config.toml
n_layer = 14
d_model = 192
n_experts = 8
experts_per_token = 1
d_expert = 480
d_shared_expert = 0
activation = "geglu"
moe_layers = [0, 1, 2, 3, 4, 5, 6, 7, 8, 9, 10, 11, 12, 13]
router_score = "sigmoid"
normalize_top_k = false
routed_scale = 2.0
balance_loss = 0.000145
balance_bias = true
router_noise = 0.05
init_std_router = 0.0203
lr_router = 0.00123
vocab_size = 8192
norm = "layernorm"
norm_eps = 1e-06
tie_embeddings = true
optimizer = "adamw"
lr = 0.00171
beta1 = 0.95
beta2 = 0.98
grad_clip = 1.0
batch_tokens = 65536
seq_len = 768
train_tokens = 645700000
steps = 9853
dataset = "wikipedia_en"
Below are experts of layer 9 (counted from 0) of a mixture-of-experts language model. Rows are named router (the router's row for the expert), down (a neuron's output weights, with its number) and show model dimensions 0-191. Each number is 128 + 24 x the weight over its row's rms, rounded and kept within 0 to 255.
After each expert's rows: "raises" lists some tokens whose logits its average output raises strongly, later layers aside. This comes from a sample of Wikipedia text that the model never trained on.

# expert 0
router [144 115 204 128 147 135 130 119 162  95 154 159 115 143 158  93 166 116 122 129 132 121 125 102 146 140 106 122 160 165 152 169 115 107 115 138 158 117 145 147  93 146 154 170 141 114 115 148 121 134 152 128 179 141  87 109 150 160 138 172 107 182 205 195 128 134 150 138 118  94 175 120 130 132 141 128 142 120 129 117  80  72 136 157 158 125 139  98 142 105 144 132 140 185 120  89 135 136  96 140 127 159 148 109 134 126 132  99 123 133 112 150 151 141 146 141 145 131 113 125 141 122 123 128 113 135 136  97 106 108 134 113 106 125  72 148 132 149 121 154 147 128 114 124 105 172 113 120 114 158 143 150 136 147 110 127  41 131 159 126 106 160 122 133 133 140 144 155 127 129 120 123 157  99 109 128 115 109 126  93 145 144 124 143  73 128 118 128 109 139 124 117]
down4 [143 158 125  85 144 121 127 103 188 137 125  90 114 100 111 127 112 158 101 154 118 122 113 163 155 137 123 122 134 135 104 138 122  92 158 136  95 125 135 142  87 165  98 114  98 145 129 111  87 149 152  89 145  98 126 125 129 153 114 162 142  95 125 111 115 120 114 163 126 177  98 152 125 134 155 125 183 119 109  93 110 120 108 136  90 144 110 155 143 139  74 186 124 134 108 120 101 138 100 124 127 113 175 125 162 138 134 133 153 145 149 107 120 133  97 116 150 105 168 165 122 139 152  93 124  92 104 150 145 145 104 138  91 138 144 122 126 132 158 108 156 128 117 126 120 112 129 164 150 180 124  89 183 156 117  92 134 150 118 117 101 165 108 155 155 145 153 118 138 150 134  87 151  93  88 128 140 163 146  87 104 144 108 142 117  94 161 133 164 121 103 106]
down5 [106 134  90 114 146 129 179 148 160 142 110 151 130 145 129 115 146 119 158 123 171 116 109 143 118 131 106 112 127  90  98 100 126 134 164 120 125 115 107  84 118 169 152 178  94 108 118 134 137 104 125 120 119 147 111 163  91  95 102 134 105 153 126 130 182 172 133 118 172 146 171 121 119 130 141 118 102 157 110 123 121 164 140 153 120  89  89 131 110 121 110 140 138  92 102 136 128 137 172 136 167 133 123 124 177 161  77  99 157 117 133 149 128 146 129 122 130 101  99 123 131 169 111 136 135 112 167  87 100 104 124  79 130  94 117 147 103 145  98 102 101 131 112 116 170 125 108  91 108 120 126 133 150 152 117 155 175 137 165 141 162 127 113 128 109 141 161 110  91 156 121 112 125 191 116  88 112 118 101 147 134 122 119 107 126 187 113 148  96 120 150 135]
down6 [130 159 117 113 110 151 131 126  77 130 130 145  98 126 131 105 101 156 100 153 116 164 125 109 152 129 122 125 125  98 129 145 154  93 150 129 125 132 143 148 146 138 116 116 149 168 117 174 117  94 185  82 156 152 117 152 114 114  82 122 100 132 163 146 106 160 134 137 116 152 129 141  86 139 137 102 117 139 115  59  84 143 128  95 109 151 113 163 110 187 102  84 152 117 130 151 136  91 126 133 117 122 143 139 152  85  83 150 128 144 180 150 123 178 121 119 120 144 112  82 126 113 109 161 139 140 135 131 117 133 131 120 118  99  95 123 127 137 119 110  69 162 185 133 127 153 135 118 126 158 125 139 103 123 112  97 139 104  97 115  96 113 154 162 148 130 122 148  92 145 136 157 143 120  63 108 129 164 142 121 120 136  91 141 137 150 137 152 120  97 157 154]
down7 [132 112 156 114 132 128 125 161 145 138 132 130 150 116 114 108 132 125 122 132 181 106  79  94 105 198  93  84  98 144  81 146 109 124 152 145 123 113 143 148 157 162 171 115 142 160 162 101 150 139 127 104 137 109 142  85 144 155 147 158 155 141 122 174 135 159 121 150 115 119 137 156 133 135 108 120 137 118 108 142 109 176 148 108 118 101 107  97  85 125 136 132 136  95 104 114 141 140 167 154 127  98 130 141 127 131 120 127 150 130 133 159 127 123 181  77 167 135 118 137  76 117 136 128 138 147 124 115 101  78 102 113 121 144 134 164 117 108 132 114  98 122 138 124  97 167 137 136  92  86 139  98  83 144  72 111 121 114 141 142 161 108 137 165 182 114 123 117 123 132 148 119 157 105  91 109  97  86  98 110 144 104 145 161 146 145 128 137 152 124 130 175]
down8 [106 116 121 123  94 114 110  99 141  92 101 112 138 109  93 139 141  87 142 113  93  95 166 162 123 123 161 150 127 135 159 154 125 130 124 142 139 105 122 107 121 123 115 122 143 105 149 134 164 136 118 109 153  92 132 139  97 164 149 146 165 115 102 138 134 138 131 171 147 105  97 144 151 150  97 142 158 135 173 111 163 152  91 123 136 115 154 119 159 136  93 121  96 145 117  94  82 138 130  86 161 119 140 148 129 131 142 136 111 144 133 121 142 113 109  91 169 175 117 131 137 134 153 121 157 155 116  71 128 153 164 136 132 134 111  97 121 159 163 135 144 127 121  79 103 138 163  99 112 105 168 124 122 102 112 127 148 112 109 174 100 145 146 107 115 173 114 153 137 162 165 105 116 149 143 147 105 132  90 108 105  82 149 124 132  75 119  98 188 146  70 143]
down9 [140 157 123 147  87 151 131 137  96 145 150  96 151 128 149 133 154 177 102 105 149 119 142 103 130 137  99 133 100 121 123 148 130  99  99 117 112 110 129 149 130  90  97 107 129 153 185 153 162 170 165 120 114 178 118 137 114 166  75 115 116 101  97 106 100 109 110 124 153 110 150 150 115 148 137 116 129  95 120 107 124 140 148 129  96 101 129 111 116 117 100 145 175 133 147 149 141 146 106 157 128 106  70 152 120  97 160 146  94 110 166 120 149 133 130 110 126 112 172 181 134  98 118  77 188 126  92 121 168 106 121 129 149 118 120 154 127 102 115 119 109 105 147  88 153 129 154 114 175 148 154 149 136 129 131 104 101 115  87 165 145  93 117 105 147 139 109 127 119 151 151 150 148 149 150 130 121 157 131 166 119 103 150  95 160 122 131  95  90 120 142 104]
raises: " ", "\n", "1", " —", " –", " -"

# expert 5
router [159 117 140 148 139 150 132 134 143 118 127  97 166 173 124 138 155 107 131  76 134 118 124 113 163 116 116 142 148 133 112 141 134 138 136 142 158 122 108 136 153 133 174 142 115 103 102 111  93 139  93 141 135 107  99 125 144 143 123 184 113 138 152 154 146 169 131 162 106  88 103 161 170 112 132 118 146 112 101 150  95 115 129 136 134 143 135  79 113 142 108 137 115 110  97 115 162 124  90 126 140 151 108 119 137 136 126 120 148 159  96 135 159 142 114  95 148 166 122 147 147  97 120 132 132 146 146  99 142 120 154 156 150 131 145 154 112 146 126 140 169 130 154 102 118 202 149 128 113 135 143 124  95 120 154 129  68 113 133 121 111 132 121 114 148 125 163 171 117 112 164 153 178 104 150 155 107  71 176  39 133 142 120 104 104  84 134 155 145 113 111 154]
down4 [128 155 104 155  66  88 148  92 105 125 156 116 126 138 161 121 174 139 134 125 164 123 148 100 137 116 149 114 125  77 120 114 132 129 128 148 164 142 120  86 152 149 107  95 140 193 101 129 123 130 132 142 121 129 133 156 137 153 131 113 151 139 141  75 161 135  66 112  96 130 145 134 133 138 138 135 121 125 106 160 154 132  99 116 131 168 111 196 115 124 124 126 132 115 117 106 138 142 123 131 167 104 149 107 117 153 116 121 163 108 112 127 149 169 111 120 130  93 125 100 100 152  96 113 156 103 115 138 136 116 119  83 131 190 166 126  84 131 112 124 154 121 124 157 101 147 125  88  93 127 103 178 127 126 143 134 133 126 176 154  85 134 111 123 112 118 133 140 141 151  67  93 133 103 133 129 103 126 122 164  89 172 110 155 145  88 156 138 136 133 106 146]
down5 [130 110 119 127 105 143 196 114 147 104 150 138 119 105 133 152 133 119 166  91 178 134 165 149 197 147  98 135 104 103 128 120 160 100 124 143  85 104 134 101 155 157 173 153 123 117 176 104 145 110 145 141  95 125 128 116 111 146 189 109 131 120 145 105 123 126  97 104 146 135 118  99 136 118 130 127 138 128 144 110 136 110 118 136  93 133 116 140 180 171 120 108 183 139 121 124  94 126 101  82  83 169 166  89 132 134 109 108 132 116  97 141 129 116 144 129 108 102 117 128 115 135 167 151 129 135 146 126 121 128 126 132 105 119 115 147 120 133 165 167 153 135 123  81 124 186 125 142 136 117 143 136 144  95 119 143 124 140 116 119 153 139 100 102 165 114 168 100 130 107 124 142 127 105  86 164 145  83 152 108 149 107  79 105 143 146 120  74 135 103 158 122]
down6 [107 100  98 168 159 117 134 122 113 174 105 139 120 128 115  98 114 166 130 129  96 168 130 143 132 132 164 122 115  66 109 119 120 143 150 136 174 151 156 103 110 114  96 133 133 100 168 115 137 165 162 132  99 100 136 139  68 146  88  83 155 138 111 139 132 149 109 133 177 127 105 145 134  84 107 163 141 124 116  95 102 109 114  97 139 134 170 115 137 151 114 141 124 130 121 131  88 138 128 136 166 124 152 150  99 108 101 100 137 122 132 139 117 137 131 167 160 124 144 139 159 173 164 120  86 157 150 139  74 108 152 125 121 147 152  88 138 147 116 143 145 101 121  87 160 103 102 138 117 116  91 100 140 178 134 114 160 119 116 110 118  86 108 126 111 162 115 105 157 156 139 158  92 121 103  97 158 141 135 139 142 136 123 139 129 119  93  88 165 157 131 142]
down7 [ 92 172 133  95 144 135 155 137 135  88 129 104 126 165 152 101 148 166  74 109 169 148 103 140  84 121 112 105  96 187 113 177 195  99 145  98 119 112 150 141 126 144 112 113 122 128 160 118 132  92 119 118 140 126 131 149 127 143 121 109  96 116 114 112 170 117 105 100 119 157 122  97 133 153 125 135 138 143 126 180 145 159 156  81  90 117 156 121 131 149 145 153 142 106 123 114 149 164 145 160 107 103 106 103 147 119  85 132 130 118 118 104 129 119 154  88 163 124 132 114 128 128 158 124 105 125 155 108 136 121 130 124 117 121  99 116 139  98 160 122 119 134 137 117 136  90 140 104  74 130 104 153 126  92 154 142  97 103 138 154 139 111 117 136 152 150  99 114 108 117 125 114 148 170 136  88  85 155 163 135 117 152 129 123 146 134  97 149 109 139 183 197]
down8 [ 91 154 140 133 124 132 111 135 136  53 150 127 135 111 128 153 173 140 112 138 100 139 124 133 138 105 105 105 152 107 141 111 162  97  93 121 155 122 130 109  96 143 147 151 148 116 139 140 152 151 141 114 132 136 111 140 137 109 139 127 160 149 167 146 151  77 162  98 126 156  86 162 127 116  89 163 111 129 139 134 134 115 131 120 159  99 171 161 106 132 164 101 105 116 111 135 167 132 141 152  81  77 112 110 130 132 111 107 176 129 112 117 153 180 150 152 107 134  87  90  85 128 177 175 115 111 130 118 156 119 106 112 129 161 158 116  93  82 149 131 169 133 149 102 129 119 133 147 137 124 141 101  97 109 171 104 115 154 132 114 117 153 175 122 138 116 159 110 130 145 102  83 120 103 115  94  86 141  86 102 132 129 135 171 139 124 146 124 137 133 104 134]
down9 [145 145 137 116 113 124 132  95 127 139 116  97  79 134 116 131 161 121 106 126 152 155 141 186 104 106 151 128 123 173 158 107  99 135 107 115 104 139 113 149  53 120  97 125  99 119  92 125 140 175 132  94 134 107 193 119 144 162 122 151 125 106  84 107 133 146 142 138 146 121 100 106 126 128 152 138 141 161 120 162 123 134  99 149  98 164 150  95 139 127 141 122 160 113 115 129 169 118 123 124 133 132 131 139 135  95 174 118 118 166 111 111 147 105 148 101 134 115 159 156 101 138 162 105 140 185 143 146 122 105 157 101 157 147 109 140 106 104 157 129 156 119 144  82 128 134 113  95 168 127  79 127 130 160  91 142 132 121 109 119 114 138 195 108 163 133 100 105 138 114 117 138 102 102 159  96 134 158 130 148 145  76  97 151 100  96 133 144 131 100 139 123]
raises: "\n", "-", ",", " (", " of", " "

# expert 2
router [153 132 127 124 104 116 112 151 130  97 138 195 142 155  85 139 177 100 114 115 145 128 106 122 165 136 131 105 153 136 122 146 158 146 135 136 131 152 135 154 117 155 134 111 136 102 123 119 150 145 121 121 151 112 113 133 180 156 148 134 119 161 147 166 123 133 162 133 158 117 124 178 158 149 134 117 131  90 114 124 139 107 137 144 180 163 126 106 143  94 137 124 174 133 119 132 135 117 103 113 103 171 126 112 147 164 126 113 118 171 139 133 109 159 105 124 113 161 133 150 172 124 121 106 130 121 185  64 114 142 125 165 167 144 112 152 121 123  94 141 139 128 111 159 131 156 130  93 133 109 128 104 117 147 115 114   7 157 127 123 175 171 133 122 133 104 133 143 153 111 143 106 132 109 109 147 106 100 138  78 106 121 130 137 105 156 120 144 132 144 125 138]
down2 [107 118 142  95 126 116 114 142  57 142 122  94 126 169 165  88  81 142 143 137  89 126 145 127 127 146 158 149 153 138 110  91 132 149 137 152  96 113 149 132 116 126  88 125  94 140  98 103 152 150 133 156  95  72 114 136 123 145 130 139 142 155 158  94 142  85 110 169 142 100 138 164 103 142 126 160 118 124 126  93 117 134 139  78  79 120 131 147 115  78 121 115 100  98 126 115 142 109 117 116 101 141 132 126 116  97 167 175 102 151 115 117 133 140 121 105 126 118 109  93 121 128 159  97 124 131  83 112 155 107 126 150 160  91 158 121 128 102 123 118  96 169 137 169 133 104 166 139 134 167 145 166 150 166 146 122 180 145 134  97 117 133 129 139 123 100 129 106 147 122 176 119 136 139 138 114 134 137 119 172 127 125 134 163 182  95 166 141 129 135 137 105]
down3 [114 126 129 147 144  98  87 139 195 117  83 130 150 143 117 130 115 135 137  86 141 131 174 121 145 105 158 115 131  91 148 140 150 114 176  90 115 118 149 100 152 108 136 117 160 137 138 145 108  87 128 119  94 161 140 101 125 144 106 133 102 106 156 158 118 154 161 149 115 150 129 115 119 160 101 143 158 117 147 139 104  89 146 133  99 166 156 108  92 133 159 109 109 142  95 153 122 130 123 144 124  91 136 123 135  98 150 140 113 131 105  88 189 120 111  80 115 117 121 157  85 133 133 116 158 122  97 181 168  97 140 140 187  89  95 128 116 123 137 113 171 109 136 104 109 152 135 131 115 150 153 143 132 110 114 147 119 149 110 182 104  84 121 157 138 109 178 133 115 152 149 121 144 115 109 147 129 159 138 144 101 125 160  89  98 153 125 128 105 113  95 110]
down4 [117 139 127 143 114  99 140 140 133 201 113 139 116 103  59 155 103 145 109  70 154  98 119 125 110 130 121 127 154 126  88 132 181 149 138 141 124 105 126 104 127 101 138 124 172 116 105 135  83 135 125 112 105 124 151 141 172  96 143 115  96 117 147 107 122 158 136 123 134 140 134 121 157 106 152 111 129 122 122 108 143 142 145 126 139 161 113 170 132 103 133 140 127 116  99 151 144  91 131 152 145 121 101 116  87  92 103 159 115 155 144 144 171 145  45 136 123 139  84 113 115 137 131 156 164 104 127 141 172 110 156 128 113 118 148 113 140 128 117 149 145 126 160 101 140 157 113 102 142 151 101 143  90 141 118 153 118 122 144 118 152 112 172 117 139  76 103 122 128 141  91 186 142 114 138  92 133 115 171 122 103  93 105 167 149 132 160 115 102 123 172 145]
down5 [ 98 123 100 182 140 150 112 110  99 124  78 116 110 120 101  97 132 155 144 131 114 136 167 148 140 118  93 135 124  81 152 144  87 129 145 133 137 149 139  97 129 147 119 115  99 138 122 127 119 127 119 129 141  83 176 151  90 128 172 116 155 162 175 151 126 151 116 151 133 139 149 122  86 105 177 140 142 114 179 144 119 134 129 124 131 134 132 117 134  99 125 130 163 141 108 129 140  69 132  89  96  97 124  90 110 129 152 171 108 108 112 131 122 160 156 162 123 109 127 115 128 142 146 187  81  89 151 142 163 113 156 136 158 124 103 126 146 122 128  91 112 105  94 116 133 101  90 108 136 121 147 141 131 139 157 146 132 160 123 125 134 124 141 106 112 165 114 137 112 129 180 196 146 145 162  74 168 133 107 127 126 139 112 111 110 104  92 112 110  90 127 101]
down6 [160 138 121 108 128  84  88 166 149 162  90 171 102 120 118 131  99 160 121 104 112  91 138 143 185  79 159 132 141 105 145 125  97 142 130 117 103 115 137 186 137 108 141  95 154 138  88  95  88 158 122 164 149 149 113 132 127 142 128 116 116 130 121 117 111 118 129 167 130 163 123 110 130 173 164 133 109 127 143 122 126 120 131 153 134  99 163 121 125  93 170 170 141 136  91 131 164 110 121 150 143 119 108 130  91 148  94 147 132 158 153 122 124 159 143 141 131 130 122 120 151 143 140 126 161 116 142 119 116  92 127 174 106 121 155 121 153 121 137 130 155 114  85 124 143  85  91  96 122  95  87 127 141 138 123 126 183 136 179 105 113 143  74 112 130 106  89  87 159 144 157 139 132 110 118  96 131  98 101 176 100 162 104 125 136 122 147 119 115 129 140  94]
down7 [172 134 126 128 145 180 135  83 134 133 107 113 142 158 191 128 168 134  81 135 123 157 123 160 102 114 108 130 115 137 113 147 117 151 128 124 111 104 126 140 149 109 134 139 144 154 119  85 165 128 168 124 129 118 145  94 144  82 122 138 146 143 138 143 152 133 109  99 140 165 118 126 116 132  94  63 121  80 134 134 125 144 102 116 103 166 135 103 110 142 114 136 175 115  63 125 130 105 114 108  90 145  95  90 107 131 135 106  76  98 152 132 126 155 104 139 120 140 146 163 146 143 155 104 156 132 110 156 129  97 143 129 101 108  61 139  86 118 148 124 105 157 161  91 139 136 156 139 113 166 111 146 120 112 129 125 102 145 157 107 107 125 138  89 159 143 160 153 155 141 145 145  94 134 146 180 117 120 147  69 132 123 114 139 122 157 105 136 129 150 125 135]
raises: ",", " and", "."

# expert 6
router [136 139 153  97 118 112 112 143 105 140 181 136 115 178 122 126 153 136 151  92 135 111 101 121 195 144 135 134 115 151 125 123 111 127  99 118 155 159 149 155  88 131 138 126 144 129 110 124  84 104 123  98 161 147  94 105 145 148 146 133 146 152 153 147 148 136 135 128 165 122 137 156 126 114 123  88 105 130 139 168  99 119 164 122 177 141 157 120 109 124 133 126 151 154 107 105 120 142 110 124 147 187 133 125 122 142 143 117 144 157 173 181 120 144 127 123 163 162 143 152 114 143 106 108 130 153 116 138 143 120 132 145 130  89 123 148  78 160  83 110 147 108 141 158 116 150 136  83 126 130 156 136  97 149 144 101  71 117 141 121 175 120 129 133 146 112 136 142 168 118 154 117 157 106 156 148 148  84 157  27 118 103 133 132 117 125  99 103 149 117 139 151]
down2 [134 154 123 111 104  78 160 151 121 131 130 169 137 109  84 161 136 126 106 107 145 131 128 159 141 151 155  93 179  77 100 128 107  98 150 152 133 135  85 136 156 121  91 164  99 133 110 136 127 150 143 115 133  87 121 151 141 125 139 111 146 131 113 109 120 113 109  82  91 126  91 123 146 108 162 140 116 112 152 107 105 188 117 127 168 135 121  85 160  99 153 138  99 129 162 153 126 137  49 161 151 133 149 115 158 126 171 144 173 139 143 104  79 145 134 142  82 135 124 114  95 126 111 110 136  94 120 113 136 129 126 117 161 135 162 124 125 111 145 128 120 164  78 161 135 119 117 123 135  92  95 155 135 105  79 133 160 130 131 126 136 140 155 120 148 120 128 157 114 122 114 124 102 162 131  97 119 147 128 165 118 163 134 167 111  85 159 140 112 152 145 130]
down3 [136 110 133 125 102 135  98 125 144 160 125 105 134 117 143  93 112  98 108 146 132 138 113 139 148 143 138 172 153 169 122 116  92 119 131 127 102 153 176 137 130 149 117 136 115 136  98 118 137 153  75 110 170 114 121  91 106 141 114 118 119 101 156 177 141 137 173 144 125 149 151 105 166 133 127 115 160 129 116 149 132 155 120 118 100 146 122 161 108 139 171  78 116 104 128 131 105 134 130  92  60 103  96 150 129 107 152 149  98 158 120 105 147 101 138 124 142 167 157 151 118 145 151 138 180 131 172 101 146 152 159 135  87 149 132  77  95 151 145 106 100  96 155 117 116 131 142 120 121 153  92 132 115 103 171 138 107 180 139 167  96 101 114  93 129 158 118  91 138 120 117 102 165 113 125 112 142 175 141 111 113  82 104 164 100 127 150 131 123 117 106 134]
down4 [134 127 125 170 111  88 136  90 128 145 102  98 114 120 161 134 134 125 146 144  78 170 138 142 154 118 144 138 125 145 124 106 157 189 129 133 151 164 122 132 132 109 119 120 105 155 101 102  92  99 109 145 113 142 109 167 109 140  73 148 114 150 148 153 126 135 127 142 106 104  78 113 124 111 128 153 105 146 165 135 142 175 134 116 186 139 133 104 120 107  95 166 117 156 151 153 156 141 114 163 101 139 111 127  93 135 104  75 106 115 154 123 121 128 114 173 134 100 101 135 104 141  82 105 113 124  83 153 153 117 143 113 133 163 110 137  97 134 125 113 130 108 134  77 122 122 131 149 140 104 164 151  86 116  80 113 145 100 152 114 175 161 165 123 105 123 163 112 118 108 112 161 166 121 132 141 134 113 173 124 117 119 115 128 138  80 169 164 133 143 111 155]
down5 [116 181 177 132 127 125 119  66 101 110 146 135 120 222 141 149 119 139 124 118 140 131 119 134 168 167 114 133 120 112 103 123  94 113  95 122 125 143 165  66 126 116 135 174 103 138 141 145 131 127 134 115 163 143 165  95 112  84 154 150 148 143 116 127 112 136 134 123 121 158 138 127  70 154 105 110 109  96 164  82 152 150 153 139 129 106 121 159 111  87 161 142 120 133 185 128  87 120 121  87 124 154 129 161 109 118 144  98 146 177 148 136  80 156 108 121 111 133 135 141 144 146  93 124 119 117 133 141 146 106 135 104 127 113  73 141 102  96 142 116 122 117 147 113 138 130 138 163 112 161  98 100 128 138 147 135 140 116 124 169 132 124 110 135 137 124 141  82 136 129 149 141 128 146 141 100 154 127  98 112 149  93 148 126 129 155 116 137 101  96 125 177]
down6 [131 131 127 117 115 154 189 182 121  96 167 136 130  86 154 172 117 156 110 110 146 187 176 121 121 148 146  94 118 119 162 171 140 121 140 129 141  88 119 142  84 142  57 115 155  89 107 114 114 170 114 139 122 114 147 108 147 122 123 101  94 132 145  87  78 126 179 153 119 124 157 126 145 118  98 124 178 109 152 146 147  81 136 133 198 145 161 159 146 146 133 121 112 108 130 123  98 132 115 121 150 144 151 115 126 109 130 141 131 112 111 104 133 138 152 135 116 110 131  96 110 169 130 136 115 132 129 142 109 164 103 110 125 116 132 106 128 126  92 140 124 103  74 127 117  86 138 128 154 117  83 148 101 136 122 121 142 145 119 117 157 163 144 138  83  92 129 136 127 173 119 122 109  93 117 142 108 133 104 154 149 136 119 140 161 114 142 100  93 115 128 117]
down7 [154 135 129  89 125 160 154 116 134 126 140  95 111 160 151  89 123 130 136 114 131 109 104 155 108 119 148  96 118 154 121 165 149 127 111 122 125 162 132 142 118 130  96 151 133 169 149  97 138 102 124 101 123 131 143 124 132 109 112 123  71 152 167 149 126 223 120 123 161 158 176 140 115 159 117 110  99  91 127 107  90 107 109 107 123 138 128 113 151  95 141 162 161 141  70 126 143 151 101 135 137 129 155 127 134 141 148 131 108 145  92 165  81 110 126 130 129 111 201 132 112 158 168 124 118 168 135 131 128  86 126  64 135  83 101 150 116 126 103 114 104 129 146  67 160 129 152 137 117  90 160 151  99 114 147 144  85 145 133 128 122 145 140 111 138 159 122 150 145 117 139 144 149 133 134 156 110 121 101  99 147 107 128  90 136 126 141 122 136 103 135 137]
raises: "-", ".", "i", "in"

# expert 4
router [131 120 124 108 143  88 113 137 129 104 102 162 114 164 119 130 173 154 166 116 142 118  96 121 148 146 102 117 122 160 167 152 143 138 120 161 123 144 122 144 132 163 126 140 144 118 148 143  98 159 134 132 150 131  82 120 149 104 171 140 118 135 158 136 150 123 147 132 131 158 133 144 159 145 128 137 125  90 152 159 163 101 175 140 122 122 146 117 145  94 109 110  93 108  94 116 189  97 117 138 140 142 114 117 128 130 140 143 123 120 106 141 128 128 118 137 133 161 122 146 130  87 133 104 102 161 152  66 123  84 147 145 178 181 117 171 118 148 118  97 175 130 143 173 139 130 145 108  86 161 142 127 131 132 105 134  66 131 127 112 143 135 136 137 142 135 149 159 172 130 100 168 163 101 161 103 107  76  92  82 107 114 103 124  87 171 116 142 135 101 107 136]
down4 [150 135 129 131 109  96  91 135 138 118 143 131 132 159 152 115 139 126 123 124 151 133 168 110 121 118 138  88 130  94 133 124 142 148 149 169 133 148 129 121 107 143 131  84 137 162 142  98 109 129 166 126 127  96 150 169 114 122 125 124  94 105 101 113  76 123 121 124 164 134 108 147  93  89 170 173 140 134 114 107 178 118  97 139 149 104 122 104 144 158 125 126 163 180 105 120  78  98 120 119 128  91  76 113 127  74 147  90 139 170 126 120 131 165 142  94 150 122 144 140 134 117 148 129 153 120 105 135 133 126 152 125 169 112 121 111 139 129 135 134 106  89 109  84 124 130 111 102 126 115 188 122 143 132 107 121 162  97 175 160 164 147 110 169 162 100 128 107 156 128 129 146 126 100 155 114 143 140 115 170  85  65 145 132 122 165 173 120 124 134 103 110]
down5 [156 119 149 123 126 123 109 142 133 134 100 148 171  99 121 125 162 149 154 116 135 133 148 136 113 148 159 111 137 148 105 127 143 174 142 111 148 103 125 130  82  99 136 162 145 125  90 117 133  95 128 102 132 100  86 143  98 148 102 112 180 136 156 143 118 108 123 169 130 199 155 114 126 126 126 122 130 112 127 165 114 121 116 168 115 141 147  98 117 115 172  94 132 112  83 145  86 126 110  77 127 108 118 139 131 140 101 107 155 183 142 135 132  95 167 124 167 118 174 193 123 122 137 106 133  85 125  91  91 104 141 131  96 146 114 164 130  85 135  99 164 157 139 113 139 130 105 133 137 117 120 121 130 106  76 103  85 158 139 180 176 109 112 146 126 154 114 119 121  98 130 131 119 118  88 117 115 171 141 130 108  98 119 137 129 139 163 156 142 123 142 129]
down6 [111 114 114 152 137 130  92 114 166 125 133  74 103  91 100 134 132 161  87 121 168 125 128 107 104 128 139  88 138 134 108 136 122 123 149 113 157 141 136 132 141 146 128 130 136 105 135 142 101 145 160  98 128 114 139 111 145 153 148 123 166 108 160 113 116 119 128 132 134 187 168 142  98 132 154  93 133  83 128 127 178 119 114 136 137 151 113 173 108 124 132  89 165 101 138 138 107 127 109 101 145 160 135 105 124 108 138 119 107 164 138  95 137 145 176 125 192 101 145 146 107 151  90 173 109  72 120 117  84 127 144  94 194 116 131 143  94 105 109 117 145 129 143 123 167 153  94 123 121 119 146  98 146 129 144 119 128  88  98 136 111 132 117 115 125  88 162 166 133 108 150  92 116 143 197 146  88 122 140 151 143 141 148 103 125 109 109 128  99 132 161 117]
down7 [114 160 159 117 148 128 105 143 115 125 153 101 130 134 149 126 168 139 115  95 139 122 120 124 111 111  72 104 121 168 107 121 147 170 112 119 142 131 157 150 150  93 143 108 107 149 128 112 184 124 137 132 135 130 108  79 167 139 144 157 176 114 152 117 144 164 147 122 132 144 138 121 129 129 138 109 128  84 106 123 168 159  93  98  99 122 104 167 147 169 161 135 118  95 124 120 139 105 102 119 130  90  92 104 147  94 145 113 175 131 169 114  99 117 167 139 132  77 140 142 127 105  58 154  87 146  93 154 141 133 130  89 136 127 106 162 101 139 112 118 116 150 132 128 151 149 123  98 139 133 112 128  91 113 150 164  84 147 146 130 135 129 129 176 130 145 132 121 136 106 149 136 131 146 128 105 100 114  91  62 126 144 115 108 130 110 131 116 197 101 150 139]
down8 [113 152 131 149 135 110  93 118  99  96 123 177  98 107 137 130 101 142 153 173 124  98 141 138 129 109 120 143 126 114 140 136 159 168 119 137 130 122 121 159 174 134 157 159 146 141 139 117 132 126 141 130 144 157 134 152 157  85 108 106 189 162 108 143 139 124 124 105  90 141 114 115 139 114 168 124 141 166 132 137 143 127  77  77 116 133 142  88  78 153 148 131  83 142 117 126 119 132 134 122 117  64  91 118 109 159 170  55 117 145 128  99 165  97 144  94  92 145 103 113 148 116 163 136 102 101 152 145 166 119 104 121  94 107 110 140 145  76 164 128 110 141 113 163 129 128 156 140 113 173 153 100 141 124 139 150 109 121 137 119 112 122 133 110 188 127 139 139  96 130 116 118 161 136 117 126 124 130 111  82 125 126 126  97 145 145 103  99 135 151 155 161]
down9 [119 146 125 130 155  97 125  99 148 171 125 142  95 124 116 141 135 150 109 117 124 100 115 104 136 153 157 135  91 104 170  89  97 138 170 119 146 165 102 143 123 147 132 106 112  93  96 116 120 145 138 111 110 139 141 108 152 118 163 116  87 124 143 159 111 155 118  98 131 146 115 153 136 156 155 129 110 109 107 126 145 149 109  78 120 155 115 138  89 130 198  96  97 111 139 117 137 156  76 133 122 138 124 130 139 155 103 130 139 120 123  97 146  91 129 121  87  90  79 139  91 106 101 169 143 202 107 130 205  88 113 128 125 131 130  83  99 116 121 145 117 150 139 167 133 167 129 130  91 121 169 140 124 159 153 121 111 146 125 137 115 109 137 150 129 139 140 143  95 156 134 159 160 103 149 146 145 154 142 119  88 174  96 126 111  99 128 134 131 140 138 136]
raises: ",", ".", " and", " ", ";", " to"